Below are experts of layer 4 (counted from 0) of a mixture-of-experts language model. Rows are named router (the router's row for the expert), gate (a neuron's input weights, with its number), up (a neuron's input weights, with its number) and show model dimensions 0-191. Each number is 50 + 15 x the weight over its row's rms, rounded and kept within 0 to 99.
After each expert's rows: a language model's description of what the expert responds to; "mostly gets" lists some tokens that are sent to it at least half of the time. This comes from a sample of Wikipedia text that the model never trained on.

# expert 6
router:75 33 50 57 55 57 74 66 65 33 42 65 43 21 60 40 38 43 47 62 42 32 43 49 42 46 72 23 52 26 38 33 71 51 62 27 59 53 51 37 23 61 43 64 57 62 42 64 54 30 40 35 48 46 27 32 58 68 66 73 48 84 49 53 51 36 40 49 48 57 55 21 59 13 58 67 18 58 65 51 59 76 46 57 57 55 81 44 76 51 42 41 44 39 82 68 57 52 54 30 36 39 46 59 75 57 68 57 61 45 08 69 59 75 49 82 57 50 41 69 45 47 49 15 48 49 37 49 42 38 22 60 25 42 16 42 45 51 64 40 28 64 65 62 50 47 37 38 39 68 56 49 41 46 53 50 70 44 49 30 61 56 45 66 06 49 61 62 68 55 45 79 58 47 41 50 61 50 48 29 62 39 65 19 59 60 37 50 74 62 47 38
gate1:42 18 41 37 65 36 63 42 41 51 30 66 57 56 54 42 55 39 44 73 51 41 35 77 37 36 78 49 45 48 39 53 64 45 49 39 41 13 36 40 21 44 28 30 46 82 65 63 11 59 62 50 36 37 41 64 51 32 46 81 32 49 57 21 56 47 29 54 46 45 65 37 59 42 56 66 29 45 46 58 26 64 80 73 26 44 55 33 76 37 61 58 49 18 70 63 42 51 53 44 23 36 54 72 50 51 61 45 24 32 47 64 68 60 64 48 60 54 45 60 53 63 43 47 78 51 56 56 44 49 47 48 30 58 37 72 26 61 50 51 26 49 45 57 52 41 68 59 55 46 59 57 82 71 97 57 59 31 74 63 55 56 35 41 41 39 56 48 49 54 45 41 67 76 55 37 41 61 72 26 69 25 46 43 63 44 71 46 51 77 74 28
up1:53 41 44 50 53 47 66 55 53 54 54 39 14 43 79 68 38 54 43 42 43 33 70 62 20 31 52 46 49 32 55 40 69 56 61 39 49 43 43 31 44 60 40 44 44 47 48 74 64 45 63 34 51 56 31 48 41 36 56 60 27 60 68 44 42 43 31 54 33 48 48 27 56 45 44 56 27 64 66 32 42 51 42 65 47 45 69 31 49 36 34 54 70 30 61 66 48 49 44 38 28 46 71 62 67 80 69 65 67 43 59 61 65 56 54 38 33 53 62 89 50 26 28 38 18 40 18 26 59 54 38 54 47 62 38 35 52 62 62 78 31 80 69 72 61 40 39 73 83 79 33 53 32 38 86 58 53 41 60 34 76 42 34 45 32 77 81 49 29 70 45 78 60 48 50 50 58 49 45 20 61 52 75 27 67 37 53 31 56 55 59 56
Latin taxonomic endings
mostly gets: "idae", " Phylum", "ensis", "itis", "ilis", "inae"

# expert 53
router:72 44 73 50 60 40 48 77 66 81 35 29 39 68 73 33 53 55 55 32 74 46 44 65 76 58 51 42 62 40 61 82 38 52 54 41 59 43 55 56 52 24 88 45 70 79 56 56 88 71 41 51 44 10 52 41 56 62 14 63 46 52 45 41 52 65 73 67 47 38 65 50 53 53 63 42 15 57 49 22 23 57 40 47 72 14 64 53 55 31 52 42 83 56 61 32 61 55 53 43 40 47 28 51 71 54 33 31 63 52 34 33 51 54 39 59 45 63 31 78 59 27 09 02 45 61 76 41 43 54 45 42 36 64 55 58 56 51 51 55 55 49 68 49 26 39 45 63 45 56 40 59 51 54 51 33 54 58 58 57 56 50 47 51 39 38 50 49 52 44 40 35 37 48 39 55 49 28 60 56 30 39 59 36 50 48 42 66 33 32 45 20
gate1:50 42 66 43 52 30 31 88 54 70 49 60 73 36 63 34 55 68 24 78 29 49 59 32 53 76 36 35 46 48 81 59 46 50 44 40 34 69 48 79 33 70 61 23 41 63 29 39 59 35 55 69 49 69 85 40 61 38 60 16 37 36 68 48 36 40 50 54 65 50 35 72 54 41 57 43 51 36 58 52 31 70 54 69 37 79 36 35 67 62 54 40 73 41 40 55 41 25 40 47 65 40 44 26 43 33 59 42 52 75 30 84 58 30 34 57 45 48 12 35 52 57 39 43 55 68 66 38 48 78 61 48 34 41 45 54 14 64 53 38 56 75 35 61 54 55 35 76 27 45 41 57 51 60 53 41 56 62 65 61 54 49 40 37 40 47 46 44 59 32 17 60 40 52 59 40 65 43 77 65 51 42 29 49 66 61 36 71 46 41 22 55
up1:59 19 44 40 36 50 64 45 80 52 61 55 48 38 47 41 58 34 28 62 92 68 37 73 47 28 26 53 50 22 49 72 58 47 48 50 54 38 55 45 59 48 68 49 53 72 56 52 42 58 35 48 53 53 58 22 57 47 37 37 98 73 50 55 70 25 26 77 72 36 54 70 59 60 20 27 35 59 46 60 21 24 59 67 28 24 65 60 35 63 40 43 63 82 71 39 52 62 69 56 65 54 38 71 45 70 46 72 34 82 47 38 40 47 70 56 52 57 33 69 45 42 54 43 59 46 53 69 37 61 29 53 35 43 61 35 61 56 59 30 25 42 67 40 54 48 63 69 50 45 38 64 59 59 40 23 41 46 64 61 59 31 41 25 54 47 66 60 41 62 33 28 31 49 80 48 61 51 41 36 24 50 62 40 74 61 31 50 43 31 55 45
Final digit of years
mostly gets: " century", "present", " ago", " era"

# expert 28
router:33 38 60 42 42 71 64 68 59 60 29 64 62 51 64 46 56 38 61 61 62 33 59 62 77 36 66 17 40 48 54 55 68 58 62 64 36 79 33 53 33 32 65 57 45 59 61 43 71 64 33 36 18 31 46 30 48 38 38 41 43 61 84 69 60 32 59 55 69 48 63 55 60 61 46 50 35 54 69 32 49 51 37 64 44 51 55 29 65 62 30 21 69 69 68 55 41 54 56 31 26 59 40 76 44 46 73 45 42 46 48 48 43 52 79 51 36 72 48 70 36 38 32 31 66 37 56 60 68 31 37 42 39 64 28 67 28 41 41 39 29 55 36 64 39 67 43 37 25 73 73 70 45 58 57 61 34 28 41 38 44 62 63 32 30 57 64 15 78 40 24 78 39 69 40 38 25 34 32 39 60 57 72 46 33 53 60 51 67 47 72 25
gate0:74 51 58 11 68 27 47 61 22 50 43 35 89 42 50 59 50 34 44 48 23 54 40 37 50 51 66 46 80 56 45 45 81 47 62 66 59 52 18 40 49 34 63 45 73 53 51 54 59 63 49 73 36 68 05 74 54 37 31 48 36 57 64 49 66 41 45 36 73 45 62 45 46 41 45 47 73 41 54 54 63 53 53 48 40 48 57 45 79 60 54 28 51 19 47 54 34 52 56 45 20 63 55 24 72 38 75 52 59 54 26 30 74 50 81 69 66 45 44 33 32 46 38 45 61 38 52 58 19 35 52 48 47 52 62 29 29 59 23 62 52 85 39 49 69 27 47 56 58 74 41 44 44 28 54 43 31 45 71 61 75 60 39 38 63 60 67 54 54 23 45 46 75 50 47 54 50 41 36 56 50 22 75 61 51 61 35 51 60 65 68 31
up0:45 41 24 46 49 52 43 54 32 47 48 53 74 42 72 29 60 75 27 51 49 78 55 36 65 53 50 58 63 46 36 47 63 55 42 53 56 54 64 39 48 47 61 21 43 49 82 66 50 53 53 43 64 55 58 72 68 48 38 53 37 43 25 72 37 44 40 51 52 75 49 50 63 45 35 73 55 20 59 42 50 26 66 50 34 28 44 44 58 53 13 64 67 03 45 64 47 76 51 33 49 49 72 72 42 58 64 40 36 46 54 52 57 78 49 55 63 48 77 62 58 45 53 41 60 32 59 46 51 58 48 67 45 40 70 69 08 46 22 18 44 64 29 70 39 32 23 60 37 38 39 31 23 34 58 33 41 55 57 72 34 66 45 44 37 64 40 38 82 88 69 58 58 37 58 51 83 52 60 70 42 41 33 61 60 52 58 44 26 68 58 46
General prose content
mostly gets: " writer", " %", " producer", " footballer", " actor", " television"

# expert 29
router:51 35 64 47 30 70 73 55 45 73 32 46 61 11 64 61 47 26 70 63 42 22 59 62 68 25 65 18 43 55 60 63 72 55 70 47 45 55 36 58 42 57 68 50 41 58 62 41 55 34 30 29 42 33 41 38 51 42 47 36 47 60 58 59 55 43 56 40 60 54 70 46 60 52 28 80 32 58 73 40 50 46 38 72 47 28 62 29 64 56 38 30 65 59 72 47 28 30 67 56 29 40 37 73 59 44 54 48 49 50 37 62 34 55 68 57 28 67 37 65 32 34 35 31 63 36 82 67 63 38 32 47 46 55 28 68 34 35 19 32 60 67 31 74 32 65 54 39 25 64 62 69 28 62 65 61 30 35 55 33 47 69 61 46 33 62 75 37 61 34 26 76 36 70 33 40 43 56 41 49 70 57 71 46 47 59 74 44 68 35 57 37
gate0:46 40 48 44 41 66 54 57 64 43 43 59 64 76 67 47 35 53 71 41 29 42 15 14 51 77 40 51 35 65 56 25 36 28 55 55 33 25 58 34 53 61 54 36 52 41 86 48 34 67 53 44 51 43 45 41 50 21 41 51 43 64 23 49 66 34 47 62 44 52 24 45 58 57 61 89 56 60 69 56 64 69 12 67 46 53 54 66 48 54 49 55 78 65 61 66 51 55 76 67 36 80 70 51 58 53 38 42 25 41 49 54 20 23 42 66 53 50 41 48 53 49 41 56 57 54 31 59 48 47 55 46 55 51 63 42 63 28 61 61 16 41 50 44 43 86 63 78 39 52 48 75 39 47 55 73 59 61 36 65 36 64 43 52 62 31 59 43 68 34 23 68 26 47 33 30 21 61 41 51 59 43 16 46 68 53 32 35 57 19 64 46
up0:42 26 27 64 56 52 21 68 52 53 62 28 42 29 54 54 41 38 29 67 52 55 68 52 40 37 68 33 69 62 49 30 48 56 55 67 55 67 31 64 44 28 45 38 72 68 38 10 69 45 53 40 84 18 51 53 73 51 50 44 39 45 50 91 43 47 71 54 47 45 30 27 37 52 56 69 42 56 67 46 53 36 41 46 46 37 36 74 26 40 65 64 37 24 91 57 40 56 36 49 49 76 10 37 25 50 35 66 62 40 16 50 70 40 57 66 44 62 39 55 33 78 70 24 54 52 46 59 67 61 50 53 39 51 50 46 63 46 47 61 43 46 48 58 53 35 32 74 63 59 43 49 57 71 71 35 75 58 24 39 48 65 37 19 78 30 66 45 46 53 47 39 52 64 69 67 74 28 57 47 38 39 47 41 48 58 50 54 50 47 30 47
List and infobox starts
mostly gets: " April", "     ", " Yes", " †", " March", "|---|---|---|"

# expert 50
router:46 12 37 71 29 44 60 41 39 53 50 39 54 28 36 23 62 37 60 49 73 43 26 57 68 18 59 44 54 64 53 31 65 25 62 27 60 74 51 39 55 43 38 71 54 42 44 60 67 48 48 59 39 47 73 49 56 69 75 67 60 49 61 69 40 39 92 62 57 51 53 59 36 46 50 45 38 49 52 56 61 51 26 80 24 66 51 45 47 52 57 39 60 82 76 33 14 43 50 23 31 48 46 52 75 46 54 51 47 62 60 42 25 56 48 65 30 53 64 48 39 09 65 49 60 50 46 46 57 43 57 62 49 44 37 55 50 47 57 57 46 64 57 41 42 57 57 49 51 53 62 44 72 55 47 75 29 34 66 48 51 74 54 60 29 50 51 09 57 58 57 97 28 43 50 44 51 49 39 32 40 57 52 26 40 56 81 61 55 03 35 66
gate2:25 28 51 38 38 48 47 45 63 64 61 18 27 26 53 51 66 41 53 48 37 32 24 53 59 38 75 42 55 55 56 50 80 53 78 59 59 61 72 41 29 35 29 39 33 37 38 62 62 40 64 55 59 33 37 45 63 45 58 65 59 37 48 67 13 37 77 46 60 54 60 70 38 53 37 37 48 58 57 59 52 49 56 61 22 59 62 47 70 65 45 53 53 61 30 39 36 45 63 49 41 55 68 85 55 76 52 63 24 66 48 49 42 18 67 45 29 25 58 57 60 58 68 74 38 45 39 59 61 41 60 83 31 48 50 49 33 47 73 85 33 66 88 52 27 48 44 55 57 31 79 26 82 64 28 65 61 34 46 49 45 44 49 60 39 35 50 20 82 50 39 47 45 42 68 43 56 51 31 78 44 59 47 52 61 42 49 80 53 41 58 39
up2:56 65 52 75 55 35 56 09 37 78 51 39 51 39 41 36 26 63 45 61 35 30 32 74 70 65 42 59 48 50 86 33 39 48 66 90 58 67 60 29 56 43 60 59 45 50 59 54 34 44 58 37 28 57 20 76 46 40 28 56 46 62 58 56 33 63 27 46 53 68 51 53 72 66 55 21 61 70 54 59 36 70 25 58 55 33 41 32 26 49 30 50 68 54 47 24 58 69 40 41 90 51 44 47 36 38 55 60 60 60 23 53 82 43 24 60 69 48 63 97 36 20 53 55 49 61 73 47 60 55 47 56 35 34 50 33 61 53 20 27 39 32 41 56 51 50 52 55 35 41 47 58 46 54 79 41 31 61 29 60 44 54 28 52 41 60 46 57 65 44 60 31 44 62 43 44 36 70 59 45 41 71 69 55 53 67 52 66 43 45 35 58
Mid-word English pieces
mostly gets: " rest", " dis", "|---|---|---|---|---|", " rel", " counter", "Comm"